Experts of a small language model.
Training: a variant of Muon for the experts, 745M tokens, 6199 steps.
Below are experts of layer 2 (counted from 0) of a mixture-of-experts language model. Rows are named router (the router's row for the expert), gate (a neuron's input weights, with its number), up (a neuron's input weights, with its number), down (a neuron's output weights, with its number) and show model dimensions 0-255. Each number is 500 + 25 x the weight over its row's rms, rounded and kept within 0 to 999. Numbers have three digits each.
Before each expert's rows: a language model's description of what the expert responds to; "comes before" lists some tokens at least twice as common just after its tokens as in all text. This comes from a sample of Wikipedia text that the model never trained on. Tokens count by the router's weight.

# expert 22
Digits after dashes, slashes or parentheses in ranges, scores, page spans and years, like 318–326, 4–0, 1628–1686.
comes before: " |", ".", ")", "%", "–", "00"
router:446513516527522464474495541533490492515508491495479505461513505505463500524467521497519521457532481515484498489517512514498508531458462525509475489518495472483528507539520534476476523530514474469530504479513488487467476536525547505485477459487545464474510542519536490511485515499463496496541480489501514489484465476481514493503487508474522469482553502475500497524500512511508462519509497483468474499493544464463477466472472485507510471501472470529521459521487491512528468457473476468538484474450498473499531516519530465539454475473523518493472452516454470471464521530470534514534484541466482462527495552552493511480503502488521523482494502472487501512494524512491460507527474468527469465515511491543543472456486470493514482521487487522471487543491527507530481478532507
gate1:495515495489496470500461488561483489478475482496473510499509498475515512513504458511516503485519509447499481522506476499490529546468478541496438481504528474513511453502570528509474522441455489489497441484506490503485472502510517509519522570511475452533524548493556497495472548493500480517469506470488536544527527497507538519484502509556502531536547520501495518461484460502472467475513513473501486468496499507518494475513464454467491478530512490470487461520507517472532459530471486505517509498519493493526525500478550489555498503481487532500474467483496506509505462465496444496510505476499514510518539460529485525500565508481502513475498502488495472541474512520511486537505460467516472477497530488499487503507517511482495484486517504465480493510501518532509524536522502
up1:487490538473496535495470495468496494547498540506508514479481517499481536491503486527500515548507511551482474461510489519537451494523505473522519508468518509481499504541476485499540461526542504524513517482507479489507501502493489491511469473497569519475506532524416523472530485466508480534506506513530463463494526490515496487503504505400457442481451515554507546493540514514503548506525465519459482539510480505519474499496529536573525507484494495513529519494505472513448452467506523462496513466504482511505526492526474479469458497504545483521493496509488464475488525520538505506492524511496456468490509522506535488497476481505521519502480503525506496523505527496517531493537526505496531518516474522525514475495518516511505480517526476504496487464508482522497497458496483
down1:507514497476480505525551511516539514418526472462533498474485472517500544502481503476504518498524488520458530503517511525507527472534493489483517439554508552510466470487514474535501515462507457497509500471480477531513526502473505487452505486521467512475481480569488545516533468498520534514488488493488527498490516513504515446491484473543499477519520476522481547468462521498481515508483488494496472485520479477544448487507486541556483499491549498479497472516532483523442476521500495468498506503532544514522488498476491499502478488506488484512511472507541542462499489503512496483467459511560501511470517493485534522529479481536526475485484463471508525548477491507487494487464480516488507490519468517487500494542495499505508500484468443531490503492465515456495488490533467
gate2:464499511497469457471525485480520563518523525489490479485530513507476511466523515543483473481526511475481495465519520504527479507510563449501473489517474519470535498502515479492454491522488514507502503500500498466456515504466511489472493465486488522508495464499544525526476471450515499501517550500529513472519510511518478522503553494457524508517476497469505550478540462527535503465544499560497509538479477483516474493539533476499516478518543517488492414462530496481514471491464481496513492483508475470492519501518473482479497461504473486523445520470480512533529508530508479494513516485482476505548531490513493492493547473478460477501486486552493482515515463510507461486517501511517483502524496508515501481503536487499515527497477561467471479540478513489501532448510468
up2:493471502515508477496457463499506501510488484477482464477507496486490497475470524488537480515530467522504482470501494494504498543486498450545520517549493499531537506504532460488499496458469544484515497474519486479509528501509526496508499455527509523500514464518510480524489483435510481502495546508508478449512526501523476505531544486463556529525515478469520509482527459521496470510492512526541494568480447518454472489515545479465519484476482520525484472510519502512505526463536485536533479533495491484507524493488472488512530514486490460518487478493468537536519459528468467528482506435485481533535510500521514498492491497466503516503508514554472436505520487494464474486504468485517493524498515576529482507489538456494521479475489507491473493534517507526495503492553489
down2:495505510480530478510479462533442506472479454460513492497526485529519491533478489478504511495486517490498508504474503507492433500509474521555511470449467522557517480466517502534497546492542482464474485429478510534505538494502488533473472476459482508503506472475543531511481574482495444506503466486477523506497527488504539499531458493515453499469480467495529502532466496529498507485508513484488509517498502504474472526509549491492480490472497467512507512479563533529483521448491511520523493515481497489511504520481547465438491478485508467492493492502495466517508504485517499471520493506522480475526524537499481503455435534474493485430498523481489501519476545503495478525477478480487500526496488496511515513488523529491479496505506471447514497511532495493492462469501486
gate3:520517523501492459463526566498489434534502510497521507461478518511485481526516551528474499497536510474483468479508500515480481500422523494487457505518514484505493510499490479485494514493457518484494503508480493536487496507528468524517468521473516524460492512540494505536475502521510513488496487544481487471479524536512482505493482511552502523502468487505533499490469517518476465510514499492459534444515546511496503469496476518514523452505478474524510490470532503502511482484514521490494510493482486446542512537516484481529509491573487473516498482519471470516497510547522524548519478500555476513516535492525525487495488498526547497490484524512493508543517510550453510516545518529526487512471505474482499501469491502510511498506524580485543464506459554511505490499507439
up3:465525474478458549482483475506497521477493482526493509501485501486552477521508518531482508490494478470537549490471508481484523512546522508497479510497458534490506484494537565491530493499521494504495520509527486525507496506465543460522513498505468522491527493514525463541495549515463492509488501456524465498520477498503490493532445500434537461466514469502465525449547490483474503481455497501541473525472409505502461498513542507511489521500532492457481511518501509520504520498505481502528506540518489487485472515483513498502464491510512496530494553473528517539495486473480483512500535562479512500522501509522507576493485535502515507475504469468497530469478511513490547521479484477501500494490501499498535512555502533530490487494506499511496465463538465493487499487478549
down3:481541489504493469476517506516489454457531498498476531511533466519461459496505482502507497498501554490487479512481498513471508499492464476491447509526471469536443485479488483528540537517490515520474508490498511469458524515503517560497493522474525512477536505547473495515500512482524499551493430531488528517511508458540478515498486502508508448486474479440537479484534497516527520504482556471507499477536465553489503503483495533475556494498499493479479466505481457502485525524511500546502499453516515515465546472498489531530538494537486540484551458503511458471486472500513531503469487529545520503480513486518493514498488507463550489468482445508484502490499475494508495499498494490480533523487504512483517511505523536527508497454484480510487507520459533509492537494509521
gate4:512547545488500497474477496482481455538494499508548508486501484476433535488520489502511489548495498478494499516528488493464463484506475501501488539491534460467509494475534449520495528462539501526511514478529499500479509510546496482547490494499522533501516483446530526512446498502514507520529490493504472496511471498506557448510502509536485503521503509480536526499519497562499517525510499537478452551487476495510463474498524518514510508499536492521438524529478543524524459505486511497460524516493506499513555469507500487495498515513482524484528464478550503474523535492488534503514542519467490525493511508506488497465536561497525467469523495495512507533544474521480497467514487498527500458546470490545522496496481499478491509571498495513522507482551480540487506499517503
up4:472511517529529519578478512503469492505526505531511494498492487501517508511535559544498496502515533477502520506510501515470499502509547489469490517544515461537515461467530456460499522507512521525541506475531559508501529535506488498479543528511499521502484552503472479497474520491515530497492474508446499516480524484515500475524537537474512491501508540476504525509512510504499504486493496569478514526502472531479494484471487464506514494540473546467490503471465500493520481502499529544535528516524477491512534519537451495478493464532516519516516492501484498526515530474496515533507467497524470548491480514498494487484548504507507490489523458536478481512537458498509511524516505474535483487587521489508521513524469505463459490484494495482547505520528576497493487510528459
down4:455446554509526536535487481497508417507472562479527439499534521490506520464474511522486485477441499491474545518512511519511476475555521486464467543490517514481484492479515466526500490507493494457515520499514496472529515510536508511516512498507520519501502511563509473503493510456504431504501490504467489491527488509458481527477490466515467476519490493484495506512517497507467480518492478479557482509498525448508547479482509500442458519475497520503535519493516477473523453529525525485490510497504517530511536503479453492516499518523492462491532493509529469544448531473462514525509523499493536522506497499485495506494529480517521485477525530523487489489529492491456507462506556492518519521478512482517523529531524484511486483478537497504505480521497476518514528497537532
gate5:512474506518550515469512488536528543509533475535499460503490491503466509493518485485513457483503499553492559510490454509496527489500518447525489556477506513520507483491503496513505515553503516481491525500512529525496492517481499501503488511530541500521531508486518532511537482491536514478484481505492471494537533435504495498515520506484530514502459529513501494494458498494482542497471505525537527531510499533474491448493463502518484461500476503485513546506506490508452539492520484523509522535482511464457487498529489494495481476482473506499546464509509474562457535513545480511522499524491556524516521518523479526482509510490499519582522482511530489499547536515501466501485484468531516482566498468487480502466505471534526491484538538481533522498515518514463452538516484
up5:536539484493460492513489472461464507499479456476533498527516502474493455480451506492498544528498511482534478491532489522513520511503572539476534474484495493506469530494491463519469449449533476488529496509499458514533527478517479504472486498476496547474470441481498472488499458465508498468548527470502511461541473518497488453516513536526503520543484500482479552541506555526476461509507481525524507514497488488522499480470506506497510476499511486502484486525490479533516500513451510480490492498510525537510500463499495489458473487497514534491471491446529524534469490505486528478528505502486500485514491455527556446508531495527493508504491507523494513492497501530472490548500447493461474537493500500492496480550522502494490493511459497493519510498494538451467512511453494
down5:535476452538510509501521463509525492505504484571483532495538461528492524533537482500495510503510498491493496507543517450531479531521484493534531498542476521484490480510514542511518488521518517460477479433477511501507545520505514499514509453490541479505430493522496492504498496521506489465467521491537527494484547484485489494524430465502525496541478508477490510497502461491483515496532528487521502528579515516505526474511509516469511467505503496464482528520507453512549460528524499502472484510473487492422544483488476493517463489495506529485494492490510517484473510516527532496516523466491504489494525515534502507515478487519485483487509460492483483499472508490523526497485468467420533489542513550484529519513518479484486492526521502525490513502534502554496507544500501

# expert 19
Year pieces like 18 or 19 after In at paragraph starts, plus month names, sentence-opening In, and numbers starting table rows.
comes before: ",", ".", "–", "th", "5", " 19"
router:480517519501523458463504525568519499495483464507507508496492495525477481513514525474482520510504477502474476456528499543531495519495445508515445475509497479464542514528547498465474518524525484458518534527502489513488460522524515480481490465476495477476483539516533501522468511495476527478502490474536503472486482450474494500497478537510530514472539503479517493540479528506487478521491512493474467502504516473487465493513474497500534482501475469525525486553492475492515500500455498476529458466463532463439531525531537461532486450466510510453474499479480462503479528530525513513509497529463468471499494529518537518485538494464509506479465501487479467523491533527484461519522484482512469455512529471525524469455499482443528500483489479522489458519494529500517492479509514
gate1:504478497492513530524505516493526480475508437504515487488469450525491536523514517502476490479513514502496499528459532509507520499476510478525477511501473529500511490486492506506470503523473511502481512457503531464513513471473489469503454491477533499464490516516516477497482497496495524488497489503514501473544482465552493499507486500496537514466507506520462475495459495523517430507538509527502554508468486498502506472503533507486526519558525514463494482502495481500452497443483523470492472494458497542530515507511548512508469545513531506469514495507474461457509495516467485454488507517519478549489462467495496489493533527433503467485417549487481474489515510513521533533505485516465489448531515458471514504525492496512495463448473494508561471457475508505527488507519463
up1:555493511507523498578520508506567465494550487496490477538466494523520475496518531514490458473503498485526526545483514551525502476487510510489520536534463491492498522510539500450531502482469504484553492512536503506494507478469440458502461471460510532501486500450497476486460503482574496477474523544518521473515495529534514482481459498547503496519517517496497493500489500495546467484481543495477459510499510511538470465461506541479509544526513505527492497515483500476494510508504465490480447479520506520476553494517501529479509512509524491453495500535463482498500487509533480462476515526516497521493464484504515510507549521479505513479451517486458490485508465539505498502488503503496496451530483502495459506510473525469516480503501478511534498479496505530509525536471469
down1:501505503532456466520521508523491508513522488495487459499516543499538514525496472476474459494456519485509524434501472533512523479454484513512528503513502529520460580507531543506488514500483471489482496517513508507499509495446465467520467521478507511503472487473485476475509501507510540487494510523512540513519495534490462540510532481529493496510503537524491494477483535537593506472509568482510492507509561516500529467497508496476482534466509516573516438487527484493510493484487514498487477543498453527488495485493516512490505508515501502494530505517486489446519487514510474532466485501494480544487519536479509497519499506492523522508497520502529469475495496532507485458450467501500530505465493490512478519471506483475491432522502531527572524509502480496476476483515504
gate2:526528502460541508499499485528441555505468528501489517493501480471448456521473465467534512500509517445467533496483525527496529518519501479535512468514491484490496484547522491462484531457462516509507490497526473462544537509487524481531505492513501519451496501496495484499542460483524514494521492481534532505526538538498520511489475483514485515492533531496538478523467521551509520502489523531518508454527482510513517463463520511488508481504518508510472500509496529547504501528559539465505506480495497517496518581529467555550484466494486505555494508499488484496504507498508483500540473527491517478478509493502526471515514495489509513478474518500489487493508515535492519533520510518470522511510495504476474531489479554431506487473481523531558502513562490472519494508520532
up2:493531541584498503472464531517538485519526490518511493519484539525461481477493495533512519474480502467515531464486466485487522511547514479535482523499488470472541497513442465490489461487511477486499525526501466550485531530520516521465489489535485457497515458511504490473471476484448524515510517509497476507518479505490469505488551519535494514496501514524510491533519556552506451460518507489518502551506467477490496531538532460519483494472465503504483478468510492471514541462497498519536495496485507536522526493483446477526506475505493496498490499476489526535508513427502487504581479506514473497494532489500509480489459477499516506511489476484505508478504480483473512520499515536474517528467505529460521527506500467474485473553487511520498511461510511488541476472493524
down2:470503533475488492473472535500498536526483496491530519502490495520549472486521515511505494499501463526448500522506503509468468466493509515475519479519482501455488495523508531510501452511519554490441515484480499524482508510578487497485525536540523525474500469515498495515498490502515501479452536518455490503525470540504450473504533491467512501545481524498493515495555433494467498508505485514522544572515478443478500476523522501537542479480554531549516497488485494478516528501495519522522496492492535476460525486487500492468518517511498522483502510531537527509498489509502514537497491513491502498462488496465488537511479459485514482513500547510516508498529489515463546506484495518496454513469528488457485488484492534493493481520536506517506432513542490520489533443475477
gate3:511510533499506475467495512499517478509468486510535466485478482504544550460498540492544494533502492445485473464524495508505509526484447509486490465479489505480512487521527494517495489489577512542472492517474480492540429486514495521504506522519528481495473515533518504485548499455519503513468524480500481491484500512466491495500508492501518465526507498504550520484480492491513490481460501486486451498521472513553487532484514517493477481500456538505516505506507469492506464507506483511474447489463510459528494527496465481530525521494526494530481426462478499543528502492518552487476499533469481541445515505487495510518512487462499503438476485474515490530500499519554475478468506496551500453461528489485484551518494507507481507486519500539535512528467544495491473513479488
up3:454506495482481495543551484481512521504507521500527480490526499506474426518530517505455458457522497561511540561491513521498481529505486489515502531532507497518479517452503510468503509515446485471532528486511535496470564477475499443519488496494496496503523487472440491516488509524514506488502499498529533497524554481512531480456511494486477528493483500495476477477536505514504471492484499495480520507509495495482517467477514509489543511470559497496473501512492512465511522509496507483509525494525509520496495456497501527458506439512494506465479558508532517471447472512507510492491524439510509492576482510498497515525509479536499500522519517531474493471489499487462520517498496510466515530490488497528527433488477490489526467504449484468509494494524436518510534490513525
down3:495455514497517519475488495488510518476486518546541497555499468519457486538501503490503498502500458489509506588509492525473477534510517501501518497481481509529548523473479464490489469516517499545550537520548442488520532510488511498516502521552494488549520483506477470549471560513472539500473509513514521549482541505478503515502486504518518480508534478445508493528520479487526526481534531495478512531486508473512472476503488538510502507478503474486467518511494533533525494462522499499484506492508499492474466467511481561496493495457520548447481527493527522463478531502513501506471510534510529523472452516519440506485484549486505495554519525491487495520447498502474507496518492490493492487505506523460530502521516525502519487477486491490474532490548477509530527468516501
gate4:504498539498512476530507524546490481465479474514515501491468481512515486468510524506548497512496475492496492529461459480527481493524493513496497472511488457509457500525491510519500486524495481503490532526514493482535464490506491464496504482533513525467507522429501519590499549487490531510492526475527480449512495465469497489518466509524521495507513545511532505488522545482518504479533455491527521496543522530473440501520516506496507470516498516480479511477476509480514549491507478462521506503519489532500531566496486510507522508509489475480481517485492513519466523539482507488526470540487484466481496532566487521515521495501464481527490487535477443534520520487518567508529517509469497449508483558497490479506496506466481480496467502474532524502526516438493488447522486
up4:455498498485500499537483542519513536526492482500479499458505487521492469448563490509484487480498493545519501502520485464538474465521465506512496506554459497487535472470510497503517508517526506502525497493502470504527451494474490471466466455503471493471446536497481511519492511500464516490525433508503481448496530478483524503509474501526498494504467512514459530469519503517482530526535484541488484507495513505497502488523500504467496499486488498504489511504491472489449542470516523505489504498465497481502517535533488489489468421521447504490484531512530540526496529517508507450536490543456488479492497507567535489511509496539516454527543474519466523570491511470482526496512509485493511482525505534501505460529519465479467506492499500482542517503542457501501463502469510
down4:531526465457518521477485510501501504475470514514507510512487543510506517489500537525522482476533467510510494492526481477506531477514476533476528513472512463548501523523507511490493507447497501563522511510469534464525524483483513424484557541534452527520499517516479504527516481491543481488513495497547532535491537530524543497481484463467559511495491562497531520495543501468491492532457484491537494503515550495488534514499493479467531500526516486489501516450481511472469511510510484523490522509552499534537533496519493524532483499475483493502488473488478494495505483515449488513531509499452509495463492441509492514521507503515505515472458474475520490477514499508448540480497472526506496503563482503487492498501505520499480509480505492487533432504550456515515523512479513
gate5:495522527490475544497508484504498522490493503499533481487483507505466498513473533516484453496489476446505514519538486493501507503525495504459514494502514503512586537500505492505451491508460514482466507534509506508512538494530511521531477471451529470467464480494510485485524476503516504495518478528481513500502502510480512463519478516491524503513512499474532517472456520481505508519504542489498457524476472488448518448516508514492519529473484544479497453485545425480472480515531469530526468536473531518477489476457479515518493512518503491445500511456522505464471466510490497496481586508448520566486496518495521436510490520490541504509481502510493519539512485461522513526523485511516473486512517509505514550494525487437475508487465531512491505516465473483509509473507479
up5:496514517482473503458510451495511505471530480501505518528484497521495503538511531510485487474537559518495496480505514517494457505504499481541452547552521479512541483533473477463511507515499509519471474514518492539548527522556491524515497505540508466465451457469532473465488553483525494484510471520496508524527514486482480485516529465520489526478458507468481525527465533494496532503528501497486498499524482473517494441473501501481503490521508489501521487476495497523470477483431466565561508493498489542483478509480481463484478466503491492454429502503484460522542531427492466490526498530485492500501522498506518507488516516493507494497493462484525484487497468488500474528509499472482526509488498480511486514511469520494469474493488457530487540540494541503491520551499497
down5:481493504472502499476530519520457469529449489518497511507512465506483493502478509479535495541493472501483531478478468511529536461506543535512486501523473499514497496490536509481501510509474470514523484489502495476456490520480456461492532481496469526502513480496511498475503495498488505502540523522504454462518539510536505512528490516499466482558530546486521486476495479478526547480543440511512527512480489492515516480468461549507521508551478488491510479487523498508509508458517494478481493488496502525511512546492536533516517495506505492474522534511496523524496554462515452501458477509501502492478497509484528530484494459497514564538504491465498459508480508505514503489514474552476467496521494432465508480484521494470388465520464468494501444481490477523510476505500525

# expert 5
Prepositions after verbs or nouns that introduce an object, such as with, by, into, against, between, including.
comes before: " the", " a", " his", " an", " her", " their"
router:502543507525551479476506517549499479513447497516472507467496528502451498494470513465501477506529483516464516457504531555525543549487464486510481502541502484506493494521500543467460515490525479477545521527527480475470465518534536491490474493518519504489478554501508481524487527525485527494499485488518525467504500462498511498522455507521515477489520482481528506522487519518497494488491480492461477547493501501505444475518482515507519484458480498529536474504509493483515462501458486504479476480469512458479508523523517468513477480458531540474477490490473493471477508499482530461528485523456492497536484516532524538501553508470533494473498489459466477537507510507514493581529485447539494464514488481480515497495502491485524488495512461505462487546472559496532480505490517
gate1:491516500493523516541553531495484490501483534469521517474507501498541472529505514488487493502515533532477488468498530517531523491462553512537519468468504499504524479484477520512514515484460513465455522513486510505511489508514513453461486530485468537585546486521520469465473483532448532474482451494495479479518459509468481547550526490485525537493485486481516534519528497520526515500538515533471496512505467507525495485523473508506499479491499475437505476495517502498471512516485489480477514509475501449508513502455515491535481476465518502496518513537491535498527496534486478537493506547509498504499466499513472543510551454484478554473556522464480542508500494465519458509514470488497492501457457539517480490495502502476507522523518498446486479530490513533481485489515508
up1:516469535506466503485483491527526500513515488514490466486462510491478454450472489452492469500464527526509520516485456523515512514492427472464495518550519541472499482496502511459503486473510530532520476483510480456554454543476517516514525480500523529485488490489470480536541544536525513504507513505526466539524485507507509509464531497511486472519580449507482494471509488491484480485485522484518506494512483523493501512484507542524489470495524534488493496479503500491520496511495519483470474497553441541542528515505523563472498531509506519504502514446547493500486520509514488534534483485502491455508541464459506476510462526474509451512497498495513470511466520491498491473510465517509499473558509504509554509512509439514485492503490488509500534493513510484475503510529539
down1:479555545430519478529568543516458498492537502520529468483513502508487495515537512485534476509458463496488512528532509491507494514493493466450483490495504441486515498499510483513556471479492505520502520516493499549511453529517446528504462505441485527513522527503511521496444508501478519488504515514513482533470496528523495515482519524481476485501491490467487516478521496481462479513498502466512472509513522504471487503520504537539524545521499490532507475537495450528481507521459536513542490515490495516518475516513524513527527469477557508453507542519502534485519486547513514504533460477511536494487489489484487507517471535453529499498468483532532522510483472538484509454516500500519518506494524482463483501515516445489513511516510494530430476512500505478501472511509539
gate2:517520499476498481500515503517472464485474476520498507514485499504483497486468489522493495470505485439464517527495478502544495429454483503483487509503490504475501511551481472525495491517507479485500533491510486547502468481471527493502537519530502502447511496511513465539504493543485529486500517469516436526488510502509526502516495486469479532451461514565526550529492527540503501496478481469507507491525496540496485536499482501485530471465495540501533483483491496466488469514514491501467503433485513525533516532517487523491539505496502483485501476518515516543514490466511475505485498558550483451515532507445459507499547455513532506465494477488489519506485577551507489493529527463516525520510509491490493544513462513493516497482467473556481493500529547489499536498513505
up2:448458482470485487533473477443528564538498536530478488489538467500513527503489466462548483514503483554481473436494522499495512520474514482499467497510535509496448525486504531512490492504496476482478498463507498451476518516460483509500525440447516492458501514486509535511480494490485521486565510481486508490485476532500531531525551506443515516518492499511461518513465490463503478465490573502523507503495499502512556467495477502520494538468500472505521515527506524492492490510488497495557494484464485533498477501512503507511506487504507531455525492461497494501480464493503513512460489508513499538500485502460491502506479474494507518520490517473504482469527454464488457505498477519483481565439495470500519522517493487490498494486474477507503526566516478469481492492498521
down2:484503501469474499537478516541518514507531486532517512496511508453515478510461510486478465485516482497496494523503512522493473486483489489512479494490515542531504505503472492481445474525520495509476536462490506526470465459449519508474501453468499533490444502533478505484532508504458473484540509518455534502492466497542520527507513528510486517510452482536481513525463504550509480465446530509517515486484508508522536523497434459487511515486532510490449548489477510511500538481444496496503534502453504518510477510522469473515516523541553514491497496485512475472486493476517455493487527502515519516547477550515482509525559516521518539503521522515529519526513495504512505506509462543466517515496451528475485484510515538496527525460479510488462492520491467443501512454512511
gate3:516532498507483465520487561488512514464504488480471488524472517507478450463474508438536474492492516519491494518465527479488522498456503487530485476513462465548484527505490484475504498464546467535505496486472519478514494478541516501515515530507484496452504480469455466533492508510487529493541533520504485476486531518511514523488462493516500463516527505526510495480442549457496484522517517518520543502504507503499467552511510540517528496510512500481525493523521488496521458464550449510490462472484463499522514540482504538502466514486501483477452473489507500475509494507510476493485490477508461477478484490545482494471513502483513477493525532514496465508488455516541534508487467478468498508516512477504506483529489550536489520496485477488533494483522463401475547473471506
up3:498527537482515481528536542529482495557503492504457472538510488477500512475469541516517482477513534498492522507498525479459521540455522549477530488468451501486466494459455523520568496517477465511484504538462495503497475484578523498471520498539480493512501505513486489491518534540476543486533528493509533506474517451511509496463478481491499486491478514534484497471455497455500502480489461468530532492521520505502490492526513530505513498487467486463485509497500506486501480481547490509460516491534523486515493523465520518519505512519516485499525481517523491506494495517534487460464466469432474533463473506517522507497475480481506463492478506513510502516507480532504502520526494478459471561510504537476535511493499482500475504499472507505515530529454478422452501529483493
down3:479469503521551496537478463475506466499482505484457456481466530515501462485456470524529522470493525471527509518521486514513508486516450514490546524443500522532517457521516514492526536485518458480493520499510480541530458509459513484491516498490463504484491536467468527495499508492486500477503535514502497450515489535508533486522470459458459499524505523524528512485535499505507480499493494512550520476446491488491495518471515507476512522487489446488516496500495485472487508471537503510448508522529509473485500487508472547519518456489465462555507487508466467511473513531480491506553508475496441495508474527480491446491510489515509454464532502506509519522533516532490518491488485469507519478479518479558507538503538486511464473483473512503479503522491469464449507532463484
gate4:470506498521491501511477551494529507563494496453478480473482514491531520538503549501510509494517436517516475530498539502514502528526516502505507503500486475508479493485487490487496468472505448487480512469503508479477512510482467468510454516437495490497511535521480504489499473480439492477486520489504503541462534521470537474523492531570493513465475463508490472517502560471518526496467505535479480495494491511506549499504482531490535527535477491537503465523496513511506494533517508506491507509520461538504505511502541521489488494526496496494481493496513515475496525537486517495531540490502466455486510529569464490531496464495469457502501493520469513486479505490498441558529505506488542489526482489538544467504516508479503513529466482487506494487455463524436471474542535
up4:543509472473479542436468514543474524513498498514494496521525491522475501514533495468501486472492476498490533512531515464474498482477462521492482511518525482481531463496583518500519516494504511453504495481495500520549527531532475488508474570503509518552490500488512507506505534478525485518508482493518513501516460463496509490443539511474562500504553505462566545515527461454440508487496535467507551470477481494506550470481506456484460489499520535482482481476484512523483482511492485498511496513515519494459499515518489501541494525487513489474503492533500494497485507487449477498481476492500503565494490467474501505500482563492502507511509507493530489517501481485482461458502470491501518550485513502508515499507521524481484542491441545509493486501508478502505490543476498
down4:464551504484524518458492544491465505480503511512512543474498511511560543511495537473524444495447465509447520468491519521514502499487487511508465487489485505513488519460551527474482494476493500482452469466529468454494499541568483504487522538457496492495519472514485470504529521506535508477489518478511479541478472512540505484461569482504532460534501487474507458504480488485526498458510529499538524513505474534487502505486547499498502496518540504495512496453544509485485495528518532503473466526522519494492490544520492462540483496486500530458501505522461497477480541461493451510521497516533523488519495480509536496499501517526490477499500461521499544480480497511488474504511518446487547542504524478469504505515484488485526513508506470482501479491503507435503513502502533
gate5:486502506427521470495484491475538564491553534523518490547464435485486535499480516481467480496504498505500476492472519533506509496508515472502478467530470452486529497457470506477517483542444472506509482479497458529526499515499486519458531500507458497528498476569539513503462495476462457486511492486469454475493504499501525499519492471461526506454507485474465491521529530503487501465516492536500471495471505471509493500508541533494482541464513492469508496546512551499502533514521504530512480501514478501486499530487527505532490517520455514500459531528525461494478501535506497493494534512519491496488478497506490551468467541519506505512483545509521521516507508539502481524520491536533515537517473502545511497483493477485547511523508538468455505513499503462540504507470482
up5:519510495467488485526509498522519513494503524472480501476551545539498509468516456503486486460510506462469567513483486492518516504496481511494499506501522461507489500517489521553532485457511522464524482515520548518502497516530525506508528500496485490475537460481486462470489519480509497516520516498536499513483505498481532495523508513552503488550441501557552513508473488493478539495511533451469494476466453490494492497504479429528524488507480490511498476481538482467488486451508485471507510543461498503506491470493470486485500531521546489502521474488496478517470514500522519449509468555521465534498535513495538494491511479515501500477487501509498508432489490491478504490481517483468467465453506487503489530518495499472460482466492498541575437494503535535497491480502541
down5:476493467502489478474473506498462483513486497500514495529511515524472477516465524513499517491532499532503556501498504505542504505515535507486489482505482509489518463473460504504520484515528491463508478480488521537493460484544502493462500527463474485522518539533514531480494512497472495510537485523520534469524526476521506530519498508473468487503465479516469523467470490517458479468515485510476522469491527510499514511534501450462491512505526521520516501561487585522493508518514517506503528537530513478538507514539503511527535497513448499449447503497478476503473545495504501491519467522505491467507491520500546538549471499515470488498454537489506523542527526468522523490520479475514555486481461458481488511545501506502512518504480445508406500533516479488510528497499545